Weights of a small mixture-of-experts language model, trained from scratch on English Wikipedia: vocabulary 8192, 2 picks a token.
Below are experts of layer 14 (counted from 0) of a mixture-of-experts language model. Rows are named router (the router's row for the expert), gate (a neuron's input weights, with its number), up (a neuron's input weights, with its number) and show model dimensions 0-127. Each number is 500 + 50 x the weight over its row's rms, rounded and kept within 0 to 999. Numbers have three digits each.
After each expert's rows: "comes after" lists some tokens at least twice as common just before its tokens as in all text. This comes from a sample of Wikipedia text that the model never trained on. Tokens count by the router's weight.

# expert 9
router:532416511490577486461447568506468442460617403518518576449463524522519493434434500541592481593464475445496442641578438436520526503576522396541501505511499568530484512508550483553441457498557576569512515469529487505420399529521487566608469487535531508457440506577509469482481422546542506522575496552485412508436533438524437547420498553463557514495484557534538591476552454516460451510467
gate0:496474513468528488463455464505486466439510389477561618530441456548586586539505416603603472471535544495486510527442469466510468546573532483538460450520445533547575521418560603535470578564502464632468517530495586566500470527606516619459515547493442456440509511477483532511471435481548438514631520519467464440459460508483458522545524517594536554477493581543499508500433471517492519451509
up0:545500520485589462533496521503472488545441419472507431549456481538465489514501483640447441460563542538570488562450470600584535531517521503523478577376500516528531469461441508531506536500524500495529391469574445533455483498490431567431482475479443581554540434547529455512599453599594414557504528535501477528539453453495587591523526410536425539445545474488489616431476521535547507482530
gate1:598519411514560503548447525572479492541460407593469505490490514527633476513475533491508508452487538427552483589484525534508446479555555468409466511490472482445542528467432416484465570487427561513527412478472511421461529487517466591630628526428461490459536459524477518524519471493516478487572543573497444447485422472506567472517532514585515434516489513518579636433544416509502543551536
up1:492554431454486467495446427494471566469622509528540536654520412503428501573531557493402554548511464511519447479431408606478497558417617611496530471513529399530478510463461527506542535506595471521472549539495445515506630498481514544476441526548499523504454396514489539518506542552542498504443448423526440512486559553546533558559499509435470532521478457435475528514473512424516472434490
gate2:612505490464515507504554498470488528562514516511539575509500434577370528528488414460531419508505513455475489469542535501654379597552493465572491483447509484604472432502436479505511430538495446555577564523608561509476450469487573604516469494419482490423428488400480540437529447512496423512510509531463399514540475480540431494551414468486480507536537529492464475522463494499463463517417
up2:523559539404488513537584526478526486426454474487508467495486511506458532501468496549533573605533476459514433524563536403545469575588491551472599486403454541590477413493465522534516476621526551519525564426571616497394447495484516479589558444554532451477500464442451486574456442471526561465559448506481469467453499550445440477603505520517492610482509496402468436551490475503462482542478
gate3:610521401559570479432549530520551475482484501592548580507435583510415468670524475589513500570474575513531480576491489511498487425513478468537503490496560461522472507457546447522540474516510503532514422456471553399537491474522453483527510479528528469495449426586544571507492551565549451492501552507541419540502628502524568537466434597510628504524435520520417498438490463541434523503496
up3:463507496531554585455503561542523424605496511569563444497508503503432520506575517489579534484534486470477471506536558384464414531495495482467485538520538405519476487466490456466449547545522552537487439487489510486448577468501529337525428418557487566495504517562502543470436483458568446510435562368501414464505629497505506505459528570510481495470469512509331484534536450531468584498556
comes after: "\n", " ", "2", "-", "|", ")"

# expert 14
router:521436467461481559407490487488492473457515500537545527513520505553551488506476468452497479474406450502502417516527445439461520549522429449522524606520526524591382506530600484532462506580516500487556483469561558520438514494496552577517539519489607583483409472492392540503547530574517495462570487508546421534577521381516490586449507466490575440542597567511405498483460607424458429503455
gate0:525384470488627510500506523571476468568474540448503497362415444446558476514410529477506523454503425530558460539490569527527589457484422388473505506501484504602488463423502562451376508491511460497584445444493544547499507496376474480562464487505456549409559490457505522477468541518454382540601491513508497473584582549526516440494546504528531522559544479532475510457504565473453467495489
up0:507543467496413529480455436546540536568562413556460449458500405577515568441533495518606482490472534434471438396487509397559525522582489498522501545535451484509525515416468523495455500509610489501484432433509516481503489460555510367449366616483547565435446512472459484482529548444500476480508512458472431523442514461496492471466452540521533469543605598549491485572529568544486500431576
gate1:498511395465422445441557510495571576602496539527543489484460529554413374430502545506519433513496445510465449532529498463481528442496427467527401513578599466556512500612523548518434491542517500479452479599590505493456415528527511581546489556561580520494473514503460566516480543471489445541550410456489568491428469379424544577537527519449490444521522552480438425440501461517465482499527
up1:513484457574458507510474456535345488523482501524486561566511475523560462518502493560446639497472555459485461475478502423585499540552469475455461452593537532477436500531593447523444481520501480478477547489443493506533453538483504461513520479460507586560585479503586482450417461521578527469536433569564483590600427525576418489561469536392456516470427480469469470571496538589509426506391
gate2:404539446532521470456528412478514486438438527477551507453475489552408494503444491426454450483571488506601479472541555575437544568558589522590594558493452559620500449494489477496520547549504549537502424478519596511484480556494497540505446503546529386463502508437401459407578488499518576472552409502484450598551464588522496477487502496453508446460536589472475497539428575525450449471516
up2:433366507486457543496506496526556486565425451698487495487483533548464426493577455507471546506434571376508476516510477490494533509446416477553390484502453485503465483454445516455535465483479552533493471423548508443535587527549551506496489495567460471491445405486477483499425528564473508520462487552491613494489471569485529508618493514376447602469565495519433539488520535533554524493468
gate3:428484472449470543451513466450501544559616607472447458486459511486451570464491447528508519540450468558480473543548591449452506568513485560513454559506531429499484504520510455547582485490457557541615394518516493544431574492405500492535544566565463581478518521443438497653559544546545560484486478528590459421488483447435534502448522478566532498460535525562544399510511445423429511446553
up3:368563508489456465507587466520366540487581513575496489437518486470389470521549597463521460527518445487489440497423467508523485456523493415513490469487554588486517496493487482516518528479514474561376466578564428531555503556459543489479583498495510582550519474556561483424509493491471388414505519468492468495494476491526505592524574517430609583437531490527553637443531534451489465486468
comes after: " ", "1", "2", "9", "0", " ("

# expert 15
router:558480466542514568510516506532595500513613373520547426554517580498525511432522464428503457549373417490447434515597519452450496501559570507551469498525484471499508471540544497601492536590496487570552438507459563432525451563455462553614492477467438519480399519533465474479525541568602570486609507492476440563538460481525542529486508441454492486491478571542554545418495504454537479496430
gate0:607515472561470568393606526506460494451469552554529491518562470526438455468476608423490379473447453547550459533582466459488512450561388525474400556547470479538466559472544459536496520579520472587448528525463572564532476544520489533489494450449487465499442542385501535442555513496546533431550536576497394509487543540492529487583486480503526552494548525515499511521539415464628482449502
up0:516478497540481504545556506434519487507457522437422416430523496482489480524451507527450533519580467410523602543488480510487493420528574453492569569442533428531503456565426593501551553503487596452506500523491527530440504621401483506537562455544469432610535544526569484524459523531404380502515450431536509540457555513530538482561383460472444552507531478503543620519581542463473557451516
gate1:496553424476494466430405492458454465412545456572492421516378543487468538477537460527497434480532494510519545578581519567565500560530517511595513503506531531494535551480564512534612514431488512516533514428487468431460607524477490467520586538568454503568476566400525448390464563407509484540541511514474521508493474515455463492557436524562489548527541496541614480378546525584547483409508
up1:476462496388521435479510487512488456559518491422537509525477500548513547483497524547475529503540553438501445499367454425490468575571479516547465430502519461616404601514420485442516464493586555559426581450523505422493540442417477531361560420454472461435449582369538546411528487518456478473483549552514472537465528522520519500498498517400541534512502472417528500511476477558540453449501
gate2:502540487514504509494491424443586462479546529544465648622504385431531472541452482570559541534466505483483432592476475501481430448424578487481492474592548446494376482520496459554505411531499472516492537487573574468504465448489519451551459456552446542506439495400467472511454518445516509433476571480443481444463527460602569428512459525482515451572499457520501609505537453566494512600490
up2:480550464478439448550505474424476400458468497524563518460470462467553496587506524488596495561471522501510484500520507493366556507360487571518467534519586524480567492456451411529517633449456471550499448528569527542505517470579595570522567484611405522476498511518473607547488491437443459473508417466510476544465445496571574478458448459446507461552485454506487526465561557533481539408554
gate3:646596533602518564499470538488516456496615489507529464503419475560527472505503572491462519501513449496418527508479458408570478516519446432448481489511552503524534480495530476508557521601522544491500467450387583503541461561505569456534414476412490462518453495457427545530528430513459414496564501553390460509602488441520519441525495547424566577452436529522375490483471567499452521473488
up3:484453512522502518526378642481521483490522487506491662525542529450437498550533470520455419459442503475502445532593542505479583522511577484515418490457518403512554473502490501519504517436419475470485435522479504476439571413552402431533478533472506419526470535490588507484421580527450453508467465512512474509565499466501461554565551604494503512416500527347594507524508506526434435494499
comes after: "\n", " of", " in", "'", " for", " with"

# expert 5
router:542477446531478508445574513572569534454515479603519423472487524566526501511449422446566485513503433497533446572548502528455493523500520461555499545634463531547478558468593546525508488516472546521500472558542384502497457440493564537601441515506463472438501502522385426492563517564637491427516488576501451569512553484577529569491531549428547460539516504429532519554433471503419390468554
gate0:554529551481522518569522492481510570481511596533446427549409571532422471580489573574449428504411488389565556500521524534516484521535404563461544559521464421564498469496580616494499566522518496520554549459498483448601562481512528496488500558482376427530488541586510438496529560557472497488568490521515507602550605488546477562457578479574519451466452435486475468545503564496525469471505
up0:475509529480519513456430547541427520440490502470555486453487567540382468514440530461448528529540419465551550528495504588507550483490622438555601511561561490440511484473446503542487400531437382505489544552503522536501517497455390486548602494568554457463563538568536502484514486519468456432579488436539544523476445423543620467445390487411487533560512450511503485551552463476599481469503
gate1:465455592522513456473563582523458515519504467554587469549515449481507509499490469489578485485479392481630507459505446547469495595524509417475418543555544515466534502523522532563505433464486512572491478517466319507486540487430460556488593498471546418556471484495513445438460481545589457418531539597608425557574549495538494575457520486406517551573503517426478499507448544469542491495492
up1:541510499506478440547464476473490492471464434454531503534502506518485507471574462515472470529554530519435597423454481466583462471559590525527494527579418472486533422459477464491568388417485475505535597478542632536564518473477451545519471537568477518511510558360434596528522529481377600504467523503483498452472484470496472459481395498500492444415432504494481468380488517498516448583387
gate2:535388539410438531569531389509527482530512515524616447415507488436505462506482458508610463460470399417517487521477494538456506453467581447484466500530512490498485404551595530527471487486520469575414520536495439500448567594545510582401440578460560422408431506455510488449556466538556499542444494462522518475458482575519531522511521478549475504502526572531542555457447365463511469467521
up2:516548508443490488481412485482465508571411396611464468492490457475471501422457462457484512546512500488549447534530525597447429536476551559583443528479428409622541541592476455475451548449521522507423444565431535540482520510461456489410591507543530469567526550459513496620516503436565480533538522494512426493488455443437438515490447454415521486535453424565535478555424438460412512472467
gate3:467535470519506503529483528464482506370452554581532437495520622502451463449473391470555537409449521501562479637507555541496470493471588476422558496525506471516482413548492452481568515466562531514502445494481469579562499515488477496580497545470508477566527562463522534629508570597592445424443461483472481510496524547483565522488444568471555526438555552498610512533540499405425447469511
up3:609550450456460455457560444477437427597523511434509529518530379480548561509534497416535604551432589532454470400575471522510466464495501496466507525508491449492532532445494534490509416486555473469497545538511561412357510468600464587547506546508393467453472497490393503455476567470484467480504444538527517477576423470581485469549509473483503502544556487499477509427422556520533511395495
comes after: "\n", ".", " |", "==", ")", " ="

# expert 10
router:489477488479525472448451505477512515489516392431506495497532538501611519510461451390515401520354463441443461630522491463459469534498508495507589549515448583507497581453585502502498469453576521472538480593519645552453434435554498542558442512506493493520465474466465430550547483520600502483524460535489504566489512457564558509495414473474542539524513569514495606421514511489439425454428
gate0:586553490613506495493531479612440501549538472547541545519416553513503449426496448439563590490461577528505383632573487591489563527519474558518509547508492510516589493528513476466401450484509494384495481540557590497538453434538478496546460486488466454451557512428511533410501487602488500515394462522519481584434500418533507534517445611469507469478492463522481525492494473434472464429500
up0:533544537406458499462432534539452500517497570448495483484566526574499449497513495587538462510491469525479453485407385557428489507516456588489525519401518452536520411484534537480570508505497575448544555487521436577413554469491499497498478557438589584449533627465484434524591552491516521592546505484568540440520476483519560493504462500464490549598454452543522585480492467518556402433624
gate1:481584470521517460445497544555497595485461441509543513538494554434506497477422505517539474473480609448427522573478506582460444541506485586426604512510535501514513473457502516494469485545481470605515503623572586536505440514444511571538448426460498443536498561422517448463464446506391594471579385544430476535585476555484580527537369537487493514510480444547501559510458484560453506487463
up1:448528563472587572591550451478494539520465481503530483462364359429472527463587514621555547530521446531498485353495564581565535488499510447512450564540460472546512471554557548592443445519466540507575487381474461479519451557500560426518527477573550507445460464509493508507546421514488471524527499438536399482444493507453507510448489481458541490480377510482500459510451481432488473499477
gate2:510569537430458531419474481467405489470508439476564416511427447511544507423525478564567531505486489495478492572515538510449444581569548492508508563497487596534387502424440492492469510500486484525465493614513466519436533505482494480461501495505637554513494584535493496474402408560479526448509514484523507477531480392443488572556443430487539512543478528382615552454509510471473622561586
up2:513512596501445480501475566457527494538575480513394504430607520511500576588580491495430558518588486519537516479456499510522511393498467462473474528474439538497487519515610532514532531395447446505535550461545534599485483560492567455557590485485550522584563484559608450477584456503529442524534537512539466506478574587464502471444462520499478524489464550444425560465447421512571474363448
gate3:506436431483399552537519554469410557472493493438535451497568453497528468584630514539511424477464495533454505563557486478517443480538445512490531438441497511553485448417522500460526557496515428608557586519476557508451478486460477534479554480540540544495504474428559492470610512497501469447529562542474453505409507562413541454494349374440496491531603518471504473487595474516513464433571
up3:519440510537547504464523517519432538528438430519554425583466538492519498532510549567562429457450559454451533553556504495505552546483551636526462462411531468553536528471498462544562590534597397486513486510408642501525550523496481424486535487492486498502522499475565553538571556459411394429491508526569483454447502504550551431497490452442500447446488413492456485424496448453549417600489
comes after: " |", " ", "0", "1", "9", "2"